{"d_expert": 64, "d_shared_expert": 0, "normalize_top_k": false, "router_cosine_scale": 14.0, "vocab_size": 18499, "norm": "rmsnorm", "norm_eps": 1e-05, "tie_embeddings": false, "optimizer": "adamw", "beta1": 0.9, "beta2": 0.95, "grad_clip": 1.0, "seq_len": 256, "steps": 6537, "dataset": "wikipedia_en"}
Below are experts of layer 6 (counted from 0) of a mixture-of-experts language model. Rows are named router (the router's row for the expert), up (a neuron's input weights, with its number), down (a neuron's output weights, with its number) and show model dimensions 0-255. Each number is 500 + 25 x the weight over its row's rms, rounded and kept within 0 to 999. Numbers have three digits each.
After each expert's rows: a language model's description of what the expert responds to; "comes before" lists some tokens at least twice as common just after its tokens as in all text. This comes from a sample of Wikipedia text that the model never trained on. Tokens count by the router's weight.

# expert 20
router:508480562519450470508494472457571529483506432501503481521480499523507516500485480528515476512493513501516523516488514501508459495496487519493522500556477499526508496487499556512503484503534512473479479453462482442486479498498517527482497478493545548518516458504514494466499484473501441494528568569485548485481498460484506477536469502470508530499471508488482481489521510501492520500510442501518509489530491477506517522501533536507544527474508534531514513434514511505504474498533520530497499479493529486486542498516491507500568473518525499497470492467493501490469524483542492447543486485509496486509477438480512512519517562490493501491484502515452536503483503516500506547499479495527501473464496509543494512468473512491532524510530516487500507501516522479521482491502503
up0:498556523516490476490532526517531491545532526515493486502517468512527488509432494482460490496545474468519459549507425459496494494484511481482528508524486458508505520513502499495507526496535520495543511502523509481545451477455514530505483495496526482514499510525510517496460488503464505519451511500472505532468480501485496510498502501518499488479545525508456539510499486527530480498487516463489525532507483522489470501508551516522508517486495522471525498514513511464472527573497465514514459491526488482491525462480513529549511479458494515486492520498484527498522470497467516495517496515504520494496459474523491536513497562517562503479487487504494460526491513461467464519470518514528486494534507482532532546466483461515522492503520500511512462508534507436568497496505522
down0:520498534478533520484499488502441483517511515492539528521479491491501529504540525498506507477527525476474476484477501553451480507518501476566521490518547498482515466511503468468481478474498508523522509501521508513524527517518510493547437524463469481512489525481498537515521515479515554506522489511485490487524497492498521493485549499528504523490474488499515492485470476481457514563486514508525513505481490549464474518521495472487524513538496489514545501555494513519515514504477493546499450483493511462498493477496513522453470502474489498455534455506484498475507466488478480494474506510521494469446508553534545498527469510498482551527510512498505419508525434480480501477518481526480530547487505474477491503500522558495515517462513451527488503534519500505487530495495513
Description: Space before numbers. Bare space tokens before years, dates and numbers in table cells and prose, plus mid-word pieces like up, v, av (occ-up-ied, Akad-ém-ia).
comes before: "201", "200", "1", "202", "0", "2"

# expert 3
router:513567487527472503520480486464481514490501474494491500475487547480514502524519462507499483483479472521476486505520482541476493550465483482505472498484523511502496467546489507485538525515501467558523510497460497520480500508520546530495502496506487529498507477528473461502480526504514469522514519512512501519555534509488484467515471518502522490521473490505502505536475517455477503523462475472489508481490495530473513482484540482514493510460492489546510503459523516487478535515533499507507477507478570561518474498476465500480545473486514519452518483514550518474500496496515535475511544496511549473474509519501514484501484503491460516493461472524512469489474481553502471523527468492473451491492508453506533499503462481513488460517454512426500486509541466488424509527514493
up0:534469471504497523515494488506492489484503504569508479503445520455499491522464458515516527497514508507527516469511538463519450498458521491500515483528547504490464454540452484536490509500525487511530487501507493535484455508498523522478507492485493508554525472475494519497499488546489518523469499494486473496487518553492506520538502458518517508499527496485460557460478473480480495520476503518529495457543471504541535474503514498510502506525510526521535534494458500502536503502465558520476490508479522489522493484491486530476532499490498448483498481475496522498538473505442537505503480480572517529491524494519482500457493462521524516489574502521511490510476531515541492502502497551475452507514520467502507471529485493490514509450508529494449498491490459486505482491522520
down0:541456532545486496511464503481563516459479542508509461545489480513494491457489531491493506495515475470531489490488508517474503464524525500493485468504468500482522533466532496499475472499478560521498513500491485521513509452489462495503499485533540525486507504533514547478508504502518524554485487492496453479493523497509518469489527518494530494503513494541519537540521503496501465495477451497485510537460489481484506520471501464524475500535525519534503509538452473482480527539521495502480494498523523538500492482512508504511503494523495541443519492454520502486480472537472498494470504499478524507492492537498477496500537477501489507530480515489517504472489540445462522551505510504502528507483532512486517469473455499526475495565527502525545459479432549513458489511543464
Description: Year-range dashes, table cells. En dashes joining years in seasons and ranges, plus spaces and pipes before year cells in tables, as in 1994–95 and 2023–24.
comes before: "200", "201", "202", "199", "198", "197"

# expert 17
router:472545555486509475550520501441483503511434479530475522493546532475511462511529495448511497519511518469491509504502503531510484504497556488527494539507512436498511457466507455501525481532490511512480513497519484477517480503535494488499563547478485509529537486492487485502532460537446480550534504510536512520507490494513508517503474470506428512511455503464468498482529501567502523503503486463470504497511489510491515486523504488521510508490505473505525536516495485485531477484494498500509521542500519528478457483510471479515506512477507480523491512500531521475518502506488480443518517518510553510526493506532488526513495511509500506486485509497539514506480516462483479491481491514554467524575502446462494492476471536518511485497499484544476500510479468500515478483466540
up0:521503492531516506506502504492493532524501507484486497468529446486531485542496516505518485496498531521511435554490497518528512488531495512512506473502511484538542483459466496489520503492455475498529570501548495477490505527478454484493509502477491506426525462522456517500492505476534498468551481480503464525454528473510493518492528513502505493530513509515500486487489502519519483433520531484501490504482520516501502510530485494527522541516452481416551446498453489530478492453498496492506513506496445496464522514521499498495482505515504480559447535511514487487449495482494460517498521516518496509506515547516551525499500503501485491513533496462494516492483533498512506490497465540490501479496471503511519562471482549513488474521547490498500465476474524474523507503501488
down0:505471476527506488504513524494492464517488494470489495480515492520487492477514500524523516481536501502471512500492451510518539538509519510498487481480521534511536553548460496522471540509532539452486436538482474474449528505533539491490496508500441506485461470489530488509488493486499509484498479525529527506519523467475511491495504480557532481458465508515493456433506507506521497495474505517477485510490484496561476513473482530512543545483490499533505482450512491497488458511487505513471515518494451463544528522532510538529484515506439492466510482532468493538446541514518514536516515447467529502472454467492508511527502542513498494524493510476504476512496456475505522506523521496501517515515501480483530537488506502520488484515497552513448489473521490492488511524533519
Description: Noun-complement prepositions. Prepositions after abstract nouns, mostly of, for, on, between, about, as in understanding of, impact on, guideline for.
comes before: " the", " a", " his", " their", " her", " this"

# expert 12
router:524507530486524507543490549464492467509489518508521465481503520482522504479486520443494488479489492463525566463548492504484478491472522477484506499515489478519492456508484473495524502510485503492492492511511503524475495473520525507512513528512497505472489463483506495484492527505519486492505475500470531548519514465505501460547513475481513467537531474509473539447504519500535540478512489504490482502501492497466529506485510508533529528493543496520512494494509482507489434482479475514485503450482498502489542491475530492518483521478501490492527489490494518513456515489508502502552515488481503508484492542484488509547458536499544475501469515462500501476473465399505493541500453478525509485525533532473426510497518464519512549471526441532472473495492495470452535528488540
up0:504484553433572516496493505497461464502524512488508501510504464491562502494510500503544551492477473530510533508487518480513502495514500490502521482527532496474508520523524498492472532508510495496484507510513520465490461493515522467475497499507454554492450497491508511534508528502480517520478455509513513529506484510517502548507490482519461526485499464504495465487484512514526485508526492523516496535491496502532518509519508481544469525474454488542534481496502490458529495453459501459555496485485451487527491510476543467478464521485504505529508485527494515491470514442541487540521519487492500518506504524456499502474450480500523490518510475488563509496476486500492520501458476508528505506505527478483476506471488416554487490478549508504506472519456491507545462527455495
down0:453463501533459485459497501462492553508458496481484498496508530510464543480518486504512522494557515498516503497469523499509470518516527489509497525471487497515506485498463500503458517531487527520511464492463468487494572501476506498497505517510526467492534469487499481469501475478507471441526500479507511521470513487493522457501490499558518504475529464569499474519507505514473514513503528452527522530497501503474482486524469516492520536510530476478483493492488513538487499514508515511478516500521509495464509527485513522482456487529427467483489456540468508493483465484474531519494490489501516512549475542521505508513529541485445479493462527495486504497491466524510464525479503521497457466486443498523498495513486555472475496528491559517540506513539538507502445508500544
Description: Spatial and relational prepositions. Prepositions and quantifiers linking nouns in descriptive prose, such as side of, attached to, surrounded by, each other, one.
comes before: " the", " a", " an", " two", " other", " his"

# expert 54
router:448497492522514510488464508446504492526514467524495516506549491499517510498512487504447478546481497511470509532533479453526520530530471522501478534470452524492494515489531571492495533482488496564517500488507442500498459505480479516486495516509476474479505530515455496515467500496493478487520504512524487528506505514500465487494515488515482493500532468495459515531509445519455492521494534497510469510516477504467479523482490478459475531484469542511475480502534507482501510502488488508481499529518494483525481512507520545526487483518499500564528463515550530490514474550482459500503498492463523475516478478511554478501511545499508488476489472501467493472514519560475514496530518468492471513512496488524522519520462552512484484512462560461489459521457491523491545532455497
up0:499482528535535528466466520518534462507460529503466508462501493480491527468505468493489476515569516503478527512524513464516512506527492518514462467504505480474464534500511517507529512489459518483503481507481493530409469524481485481467470495486531470478515544502542513528509487477458521511489516505467564527488468532552476483518508511460496461506504519528480544496501494467472483474502488515541445518512521457492460498532496517463501494471496523493532487534482451523502484489465514515511507507479502450484468516527553517522516498473495479498527520475521492541528504502485503549537457482510522490491499490500523489503462507500482494503498502475507505496501517480501528498525523508517442517518524503518468429465546503498508488540506512507551475486504485506509525541473517
down0:490491484507466501482492476501515523506486516487491498458492474479530495518500486475529514513499493515517495511490502497485510509470435472486529469519495505541531484515512516509536511466506515483532446469457525489505536511512545494483456495490514526473538486511445507471511473475474527465512488497554527488485568479541499467532508543426459508444492478481485503467530537493488466469493479502500524478504513480474515499536481452525458504528514485523506527484489512471486486443481469520519526470482461507521512490478488523495480504493469473525519456486456489480489461522514513525495458531500476497494540521525512533516571454479486528496525524511493482522496445481477463496497511515461482559503482489478489512508435485512476501474518516499482523532499465504510494512521503
Description: Score and year dashes. En dashes inside tennis set scores and year ranges, such as 6–3 and 1996–2000, plus spaces before years.
comes before: "201", "200", "202", "199", "198", "2"

# expert 10
router:467498497507508514480502547501512499492487494481496496461524510462506513511513511463479494527473516411470474504486492523538529487506501523479464494472495531510494466531485469494517538506507475475511513496531486491490501509514564518499526532498521523459499513553482459495499517515507478481526480472448509518511487493474508538502527455510497525524489476496470544493465443492495523523504502526519489494523486531523511474497537525504478476489531537519536527512456505506453500527450515520520500536515496510496473511509516496513562472518499516532530503481544542443513494534562499507520516529490531513511466534527467468471506486531473546465497513510503524501531519520473499483489510537488497516532482467519460531487449536528486457498484487466508490495454463544490549515498467
up0:493493548492548500499516495517540485485522544527454440500523471499468520470532497532474480508485547510458527520441491489520516515537503491484498484470532516503517502491486508482544490468450508490487516501518527498488471489487530504537488488500548471470524482508482478519526557508541471472483531493486515484483486506529533530502485466450522537493517527507471531519488481490487450479479496514484418505466496502498492466478473541497487485554509509500553495457473516525470526499501546506541521516519470524476471476522505488563518511523502556520501495519532510494473500523506499525472526501486490494492477530520486485493493471531510508479499501465524500453515493490464529461486508466531457512489475490490479527487459502528512492532525447512531524504456488507512499508520528
down0:493533461477503500479494477471477491495484559495463516560508506457520489513496520490493533457479495524538503450483468496510544495469478490503485473514480512521494486535543512524469487497507507526517477539496508466481505529493470526480491538454458492526507455489482487501503478515473509537496503511509485468500507480481525499494472517484499457490497494476502476490526489493507465473552530487503513498511543460482507507502476488470523512543456491478461500537561520490489517523550482505472498483489517491487480488503506473507496524513498466485486532511435460478507531453475513512487466458519492493487534422461561505520522480493501462506507523492474462469483509480525489505499540500460535489467488544509527516498534493466542483485539495505460466509522480434511527529512514
Description: Filmography tables and lists. Table pipes, list dashes and headings starting rows in filmographies, discographies and episode lists, plus words like directed, titled, Best.
comes before: " ", " \"", " The", ")\n", " A", " film"

# expert 58
router:486506501514524506484463529486497487503500495558499506475475474512482513486537493487526503475491465535506515515509491502474530541503523473507514470527469530536459515483517543512487499475525454508506496488446550510467455485465487504508476527484504532514518487488506509473481484473538450498505498527516478494488464504486520497482503500493480533503478523503502487473499499500515478555497534583517487427497462509500532440500478539484521463504480455493516532416519499503464487513491450514511510463489499514479480512481526489535476503506491499517524549474507506505495519490516510512497542480522453495531486463513477484498469516503502486492501513450525522507486498526516537494557506481502489471474482472538501469435538534510547491513554458456496471502516524470500501515506509
up0:452533513474466496474468445516519525531517489524530502457500502495483516476500521453500519497527524510529493496494471553498465426490475458505528477542526499507491537496470485509525476454514510474519527509499552477462487532470452504465496499511501531531490491482505501554515496458486468498462484491496467483493489530486529512484512514464477503459495477497442486511459470509527497494517519534522480473522498502494517479496539507481538509499557523504469512522489473506487459529525509475472541501488499498543491537509523480514526490516528507524443494518458477468509518510528517484490512515495503545428493481509476505502476472520531509469469524459495477491541525521496509490504502497485493478470477483507541462486558499548534484492500473507513487514500497459537506540507466
down0:532490538457501462494527502496518497476513495473525480523519479499435469473510504508550491515489531492485532515496533530494509526493555493479509481487492502534464492524546480477477516502520506479533454526509525507519506517483473503510517523506518471485527506530495490499487541452501479494491489510506498497452486506491491467459496501483507491472480524529468562513541512480514506505497542486527455498436532458483495479502484540505506515499515504474502516483520449502531561502488460468541465484450528471555499483457515459489527506497459513480534512437479513490495487484521518489500527493523486465484513508536533474509494519524541480499466504493466498477466442495511507439484508503527461487546481474538527448527545497529493477513510501518495489511485515502482483486532539
Description: Spaces and diacritic bytes. Bare spaces before numbers in tables and scores, and byte pieces of accented letters in Vietnamese and other diacritic-heavy names, as in Việt, Quảng.
comes before: "200", "201", "1", "2", "202", "199"

# expert 7
router:480519499496480449490479480512540474505528510493483504491521522523479514476509504484523519486472495429497484460496514474487502543482481498498493459462478476464507465497519485494470498481523470517505515528513480531515446515486477514512505489512501489483454485485455513459515498537478472481489472537532507446508500486503487507460512517515532436531495522474502552502472480487484553494563498503513472525503523524460470563493517571512501484551483512450515463525496510519479509504517505486496505522496523507515511515517482477503473521513496487496491479473430502511540523462511460476501472548507511490487538497493527474444505506500517483489508515473492514453467534521496461522539483537475528472469467515490502472515508508479510511510505487493502521566490480507551554524500505
up0:509540474500449469503490462510490547513559478540509490470505494532524522503475460486506493513467484493493467487530467502509470561455496461462509462487517471511497512482530508529508485470478504515505492466498490525490476542491483534497503487524514502507490453550515488509512466518464476498488503520508535493514522469513485508471465528549477481459492521551476508491465472473490501503496492531460504506521481482482463512497497511480487538529499534512538480520494512528540509520481509479480535518478522544502517512468490496504511522511578473499504477495471492518519493505481474432473493508515589493498519462511487506482473537536519463481514480488460564496471514536437495496505488485497499498520466519500505499518499439479495484522502551495469527492501489472522510529481493
down0:506503492484560489517496486516482484498514468519505509487497463504494474498519482531516559490493516527505508475481544518467509458488494533530527462491450499491457488492433475533522509477481538489490494501510558509495512492493435472512506491506484507490445526483499476518514567470496524509499513485486499482503495564450538503481539494497512476527527499458494528517525525524467503502490479503534523522556471463514530574546475531494477482505515516510520463498549507475525490480523492493507497492440502483521493483487499497486476498505527557502557504500485492437520494466494498538524464503507488484506529472520503489477502489478461531511489490492446469485524513475540506523521526519497488475455482500520511477470511509477483522468518519532511508473535521533532487471491523
Description: Month names. Month names in dates, usually after on, in or a table bar, as in On July 14, May 2019, 23 March.
comes before: " ", "time", "ián", "ine", " ·", " –\n"

# expert 1
router:478508514484519485509533502491487497487497510508524492499460488498497481487525512480510457481520520437525469464506470516485553491522538492484509482514544498457546502454493516479504536503514486460489517540486472519479511543554520513554458480448496486491487475486530476488488510529469511507516503500467485527536511546517510524474475496543496505494490442475472476489481524520465511513480477475516539473444497496456517507487508425516494483484505457459483512527479473481509468478502485493504508498489506482471477488503472515524465522498431542538526470484487494487544494495475515511498504513484556522502489500518480500512530470504479515521470485516543503522483525466485473478512509520528471460494553492479479520517502490497503458460542468535493540536489496518452500483468541
up0:465556548536481483507510441479514503489484500476490526490527532477443511501522532506541479521492528484503479481522490515521500483518487469522477544485496475500524458486452503562516517546421538519484447470489477497532479492497541534500518470505485467517533448511495447464505513489512490480506496500502529493519510474509522492498517532492487498494516514499518538471498453472506468518501502490509493517503527491474492508501512501547484481497542483491545478509460465489505539477514516472475530551559527551527484505522464499498527514504526515523493490494524517492531489499465472521489469453491463493476474494506514505521516541486509468542470505498463500440504511506462489546528484509483482516473518490524497504504498531458527477460498489514535532503535466473510497477503525
down0:490527483482506508538469476513514505490535502515502484489525513502491535499500528512563488507507515494526507444508469501505477508531510487513479480536478493501459518494454499515469491529478529529501476530491530506497515485491476475498462480520499481548514465497512466439518520479526471533511504527444551535518454518449516490465477500492528537486519489512527536496479457522503515488486514523536462501482524513501453536497493509530497489488522514459484512520495491507486514500520473566515510518494506498496491471525473518520511499491491480513498520480496497510498511453487500508491484482516468466492493540546540510474543508519490521518484500489460426505478471427527477475512456560482527468472488539518494507478504524492520521476548472491497560483519532470535508482560543
Description: Main clause verbs. Finite main verbs right after a subject noun or pronoun in narrative prose, such as had, made, announced, published, found.
comes before: " to", " the", " that", " in", " a", " by"

# expert 19
router:501518515491458516541483514493507508507534487538502484479498539414540504510515478478517491525492494417548502489520535494557503470477527482505488484480497479476486480484505449509493528538519500513510484506507502517481465515490512541535571565501473500561507463533496464460529521513502502500487501485513500531504509455509487511542506523464467485525540512486470500502500509466454559471475505501499471493516522484518470512497521483500484467494525497512478493506487537505505511499484521507501503522520532503493491515545491510494538502485545460533506477488527513431503489479499484453518489462514485468507467511499517502477508519527528497496491490518511512490481482532486512491522457512488486494556485485520511485493544468495486557512479475433492493473540452458516494489519514
up0:482487585497493514472493446508476478501506472479493462495571515506484499531517499496501518506538536487502475498529486537501524491508480504532482541523510537509496460480496498557543501524471508507455510461479476508517510535535495480508501490470507501524513495495483524496492521473508476507486510476497475471484507517508515525507510469499490543490509539530547465508487539507491489485538539469443472544476504472487520490482477483477498526494505518520542490516500520501523584455535509480481536556533535494472496513504474500514528472564525504512500481481493551481501477483472479484480483479475504494493502465481535489488540530449500497553514459526470520469484483487438462529496518519478515493508496507503536461509510541477499477531541501483493532497501486480531473501489495
down0:487482510484495477491474510473469494493512500530489483536494495529460498467489535520472492492492527528469492503516560548464524500497528540458484498540501495485486446514504502491490469520499489474484516489453482504469478535534454494524470509506504544542504477513507507469478511533485526498481483497474539483485537482479508498517512472477445494497490467467522494468509503554449534506539494469481484489510471420456455546526483551509555465522497532492488527514515511529479502508484497523488487490542553495512497501485534445525480507492453488497506510491484495494484530468471436478467465477488494518502479526514502464524526518494518504496506549510485497534488510492500505543489538463495520509531477542497481514525492474507486487556537457517512514520517537511482486511480526
Description: Table bars and of. Table cell bars in election and sports tables, plus of in As of dates, and temporal prepositions like during, after, before, since.
comes before: " ", " the", " \"", " MF", " FW", " DF"

# expert 61
router:500528549479526475529515512481561478519471504482509477500501534500506483492461513520490492467552506397493516499475510514489476491553550481516513468501533475491505479500458504474483522496493505505476502504512508506500512500519521495526484480513495476567494485488450498483501511516498482501515504504518492509487480481502518497511538501518477537497461480487434490452536506492508463510470508466482495512482539515517532537541497457505545533532541481496474524533511501507516479517543495521506478508501507489487505473521471503483482577503494485503450464517464518525537517501486477517506501475468526500511476522559519470497520524517502501519485511452522473504449493472475521491502458537553483505464524480470494518510499480514535522487520466546505473547499489505536525477486549
up0:443508577469504485539502509527507487516491481513522457457482540453464466511463514517449479546526440458496449474456498495486467521534492493475528511536479514485523490484479500477483528494525531490424529552515492522493488513524520485567492511502520460528518486480491480497501481501472471510528517511450543471489499523508483489476495497507490500479534520469489510496511493514439526508530463513548474523514489516462505531483488510491516522479519480507499522514520522523512490515492472491481497536502513524483502493480464486563524500453503500510511495485469512500525521466506499497491510491481485483507501474526553485499481505447509511549481477502476528514514537489483469446504508512502473463472473488523487483517478546481514503538518466518505534522473468488517479502527499
down0:535507473456492496452501514513479476522490477481535566485522450545527459487511471518529555528487514516518498532517503510503532487502458497494520551537499469488487541490526471493525466509559529511537483492518496512498482469523513504471513517475491489512498506513521520488500468457494509506531542529503528521567550475464453518515506491476454495515479504503495492473543525491532494489538489524499520451523553534510497464505505482505478495525451545507482473457480505473498506512491491524502495530491512496498506478532523508477499500531505539485498528467534510521522500502478514495453495540470494512471524510480455544527481461495488543488456507531527486491488512508524540486488549501512500538521509498459486519519482484526511452470516504496524473459521533510519545518522508
Description: Adverbs and verb complements. Adverbs and words after auxiliaries or verbs, such as only, not, just, even, due, used, expanding, in explanatory prose.
comes before: " to", " in", " by", " the", " with", " as"

# expert 21
router:502458506556515481498481516525502490472471500526482532478483512497487509536482485488528475476480529466511482504516506535505466548503489532504518489525513502482481488474544490475478480486496512487463531545514511535511514571532469463501545519497475521478480462482452522486504485578496505525511493474487465495500520518527495519489472525476468519510496505521549509488479502497504528500505456488474477501492469505488478493477519517486484465482545462504540531484477488533462527479476500460474466469497498487481483472520508491511495498450463501479505476506523533490486507529491458510454509495512537486522524492473483502537504467496482471507557495529500508516485475527428495530491469467476510528575511478480491513512503482502472503502488520419478515508439509528518505509476447
up0:506540520505470481506516543481470503513495431495495500496557537514572538490495511484502459514475495483503500480535523476478498499522503483480484519523482512552426556430507502495513476456489488516477536505493519499542511510517527510520531476535472468506525490494476484527461512506486479476494498528503486453527480536535507521489509508512498518518501490508488489448467515479532514514493500500483425574500498484493503462497536494503501494483476512523495500472497550477541472498498474488481531468509496493472499495529498487519515499515545455480479508495512501493481514541516488448497495516500490488485540490486536503524542514431519475486514465514551495500488472444490478534544546478490511499521496470517487482529498529483505547480521483499487496486491448498518506506518502
down0:486505498484493552497520499507535513509493539486483503523502482506498518510478461540540527517510541535551486488512483527502512532499511501507517514505484493488542476513488522501539485535485508515538499529534477529461475494489479501505462519472521527490509520508520540528513479474510471500544490466481502497515514511566517513548488495501510501506539532495513508555534463500451486540434525516493519482491531505445492557501469463524501504545504500471466464479493521531489486514487503533492506508539470452518534509470485471528503488458481551518537480482471501500498470498520502506553485511496505505482463489516499544470519496497492519465512513497508510446511511530478510498474481497503507499438492519497530515516456498470559483510522527575511531486493513507470522467477561
Description: Sentence and section boundaries. Sentence-ending periods, paragraph breaks, == and === section heading markers, list hyphens, and pipes between table cells.
comes before: "|", " ", "==", " The", "===", " In"

# expert 22
router:465503530526487551444517529537486489511500476481500552518505522526479523543505490511487507466517484494486442472533548487485501478514466474543509501489466490493488514511531513481516527469461452493457497483558508478542506519510548470543520450481495500494500454532499520538491517484481486543511494506481494498465513497485474484490511544461502475533495499473508531500497517461524494484535538469503498517513475493480497515526508488485503522518452457460497498557512503517490505496470497489564528477527550496515501487484515473496510509465494518519497531505486539524502509492499474493541513497506511487502452477516529498483525466495509451484484468534500493505504478516459488504485504541505545511507515516498521562508452497472480491497470533489518541554525499504494554473512438
up0:496516526486512468484495529495467476498512472507510519505481523531550531510487515506505516521511457467484514513522508438462493529530476429543483515469490512486445498522497474452500503471531510521487526535516497499544546474520502514527469473493497566503516538518539509524534521466487519460510475492545496497463480474516478470501518540519484485524501465505519535492484466540513536524507478545513505502484492517472520536524496488500502535498487483522459488504535512491475534477509509494494500459454505474512486503510504493526512505501455541533500494516459533528482540510523509465516476524501497437480510497510519493476526541507434485468538497515476502483474514517537527492498511509511541498470514459497530484538508522530549520507501515494507485485471504549520446470458479
down0:509508446487465514455474457509510527495504479492495480475470511493511516517473553505515496492477491478472544469495448499515479463524464518458479527472555484500518487507496514506465499528506539502502506504508471568488484475503511481484516510551492494558527481464517495515464483531487476490498479492504496517506513522486456476448523531523483507481482511533481487518510450454457487493477507485519500509453487468497484518508492512545453514516513547497485467469533526461525564493462559493458461521508505489497526500521496475529498487543531487538522472542472485510464484491533478514508486464499493557488552495526474481534480540523509468511498516484513480523511479520501514524456471487476479496494504495467482481484522497488539473523508535476480498508515469497508502549527511
Description: Infobox field labels. Field names and their values in infobox-style lines, such as Preceded by, Coordinates, Assumed office, NFL draft round, Clade.
comes before: ":", "\n", " by", " of", ")\n", " ("

# expert 11
router:533492479498501494493502523432495486527506471510499494520524478461491488486480496444483485472471541494501503487547485521494525498483558490492476505495498523492484490509487475506532532530500501442490528503542527529510515540554473505525488477504487506474497491481502488507522486484475470514487547500457487548476484469509503482505494494490498518555498449496481505464493484569512526498519474513500457475503473496492494522490494459486523523509506457478518509518489485490466496477479502483527462484440494510478501503517449520498457525454506515507519493472509500543496475507478477481484543517452559535519479476495475518534499501507521449495503509438558495529466469485515478502468525514568505491555531513468484532483523479544514511498511459556493488505500507518485476520516531
up0:501475494529488538446502504510515501480498501543520484525502498468503494490470490521524527437500501526489516518474472518484479460523502480520498480448513505518485550585504544488563492460522545461523519520486541535499459508500488481512493507509461531498537491491504471498510512514519475482493513491520471501507497498498503526455507504458507508503522487473500485496500460515427452498521492460545507470489500471489447469502504521480520537536512478487539532490474483489514520509498482466537469472471510509481483537489474510498488529497477513484503499467502480513515470479481556533454510422491508476554519487507522530499499479503491508533536486474536499558522484500486493483477485485509456479480507485494504488462500447499498486545480498491557512485522500481526500510530478
down0:549534499536514530507481508524501498489521519510495473519490532498468502505491536535527470493419492508502510519467483540495489469524519519471461480501469498537477486526476491479527531506516502513551470504470540502512481461543502495500471500515512526525499480474505485523531488499485495515441517518458482502509492503518501506496497508561514505465495478480518493497510524487510485514513536516488505523487504538505483548481444528547491497491553474482472466509462476519526544524528525511493527528520443498458477478529479491491475503501479492493483528498490505543460531552479532533468478478538508504499470514509523509526525500512464475520479558543482483472519506419488504501552505461457507524495491511496510538506493520486482503441489496494515518468527463538528517468510488
Description: Relative pronouns. Relative pronouns and clause links after a noun or comma, mostly which, that, who, where, often in descriptions of located places.
comes before: " the", " is", " was", " a", " had", " has"

# expert 33
router:509511538455561492525481529462513520528486517507494495544460508456485520465498508455501500536500531429483516508546490498485529481518515493508508488511528496500512496496466493499506532519524481472501489498512494508476497538504551528547479493467453500528472440492506508480534468552497515488480492492487491547527493487554499511512534465497500535533429473501466505482524530505512531499488529479508522506471492504481521516510484421453508485497505498491489501542505520502501462525471465504457526461513533496478507504493477495534553509482493449519513468478514509485537495531497515496543466482513503531533446523532497487456535500498515528497485471464539490504505527498513523494536498513530519490483541488466500528517504487497461499482502491545468492514498488472491498472478547
up0:503491489485482480481530504507521504496471513478526502479474500481490515532515503512507524489520488478560479476505497541478526471508480500496488484520538517499549499507476501515537485535532496478514460524535486495495498482494469524490508492448484476498502490555493466503494471508512506520494487513471445512510517522494497455504514513505513518526513480459537519494526526499511457470509518475515496504519548507462488478465490507483508569513510443465447488554498528522552520511511506521488460458465500442493549499464469493451507531483471481531462542478479483479480510484517489484509471468554509488491480446502506499496521483460544498503450474473503499487443493498501507486483470571477482495458495555528520542515462495519515515474510497499515535472504491460512535496533502
down0:489491512531501542523498505522439455513525502479501508490539492475515479509510492501455523510458537521496473517507508479520493548464454508478494540519523448539471487494554469523496481535527489504499536516518521526494482539494462466481537512501467493461511543510489515503487475459510512520518506493501521496504480496450507547534481485523471534470471532500518489494502485525523534545522466507484483476519519509507464482517527525559527459463475513503532497457487522463467478444510496485512512555493440492494499538512514505502519517533553493499477551516546493523484545475523472497488516572496474486465522515483502542519480506497482534489491531479504529479523482524517470514476499500492517524534500523511487494486478490523507481525526466495488459473490488474482501500467467
Description: Main verbs after subjects. Main verbs and auxiliaries after a subject or after to in narrative prose, such as had, made, won, became, play, do.
comes before: " the", " a", " to", " his", " in", " her"

# expert 26
router:471503540471504521486483484473477494523497461486448519461491517539450504512517500504497521486522470499476512515480484489517459537493440496528502511480473478498498502480465507486450499527492466539518502478533536528500497509495494487534501465500454507464534510506496502438473442492514500517460520541507515522501479509467470456487461500493564512517482512517516467487511500480559517547516459506505551475497458509494479522521526509523502467497442489489460524483477474484487524528507482452485469514497520501516499473512495487450513490491498483476492524536518528507483546538500500484492465467516529482525533502484536502490503525480464514529526485509506487524528499499506477464513491527518509510481494513498442494522545543470482529469503527537489516528493504474508529559560531
up0:494533487531488514485471531509429482513465495529438521482498552495521450475519507509483540491490501478473493505461462505515448492537493532480495493521517481516490592473492481507520474444488554496528494500528518473495498496505453529512490444563497471504504535431533508509497500503506480512491508505532491499545486478495494492496500512509536471491453504488534490491495489524509521509487488496532507520509499472549481494534574458453482515489505484518491496507498455509488484502488454469469540473502502471516493498513481486480502487501499466490489511505496475489480514534519476495463469490556502512493511490526506502499501491517493525475538457456552513518481517502507484547501492448526481479534477445505487513505557481518511483498509518506511516528476485463520496489505479
down0:535493500475465484480541525499539489565509521544525512524492474516491555495474569504520558495509537540512476489550538511453523502526468511506532493521530499500500511479500500511485476499512506504487492552460484494455517497494439533512509495503500492508542465536517535460520519489467532527513479518535519463467545517470495490483491511513504530471510515496464504483526531497459452485515483557486485548480480474522491494524519494484517515487495499476486438503519514518521527533536485514492490534490502504525519537507479501489481525489504496499455527495480503473461476447451482479489533503500491479488510510493485503508503453492554512495517476499493511521479535511493528525481474535512509483477516518456486498486502487517487558497439539517519531465514522482508472481528471
Description: Dashes and place names. En dashes in birth–death year spans, spaces before years, and place-name words or endings such as York, Street, Hall, -field, -ford.
comes before: ",", "201", "200", "188", "198", "194"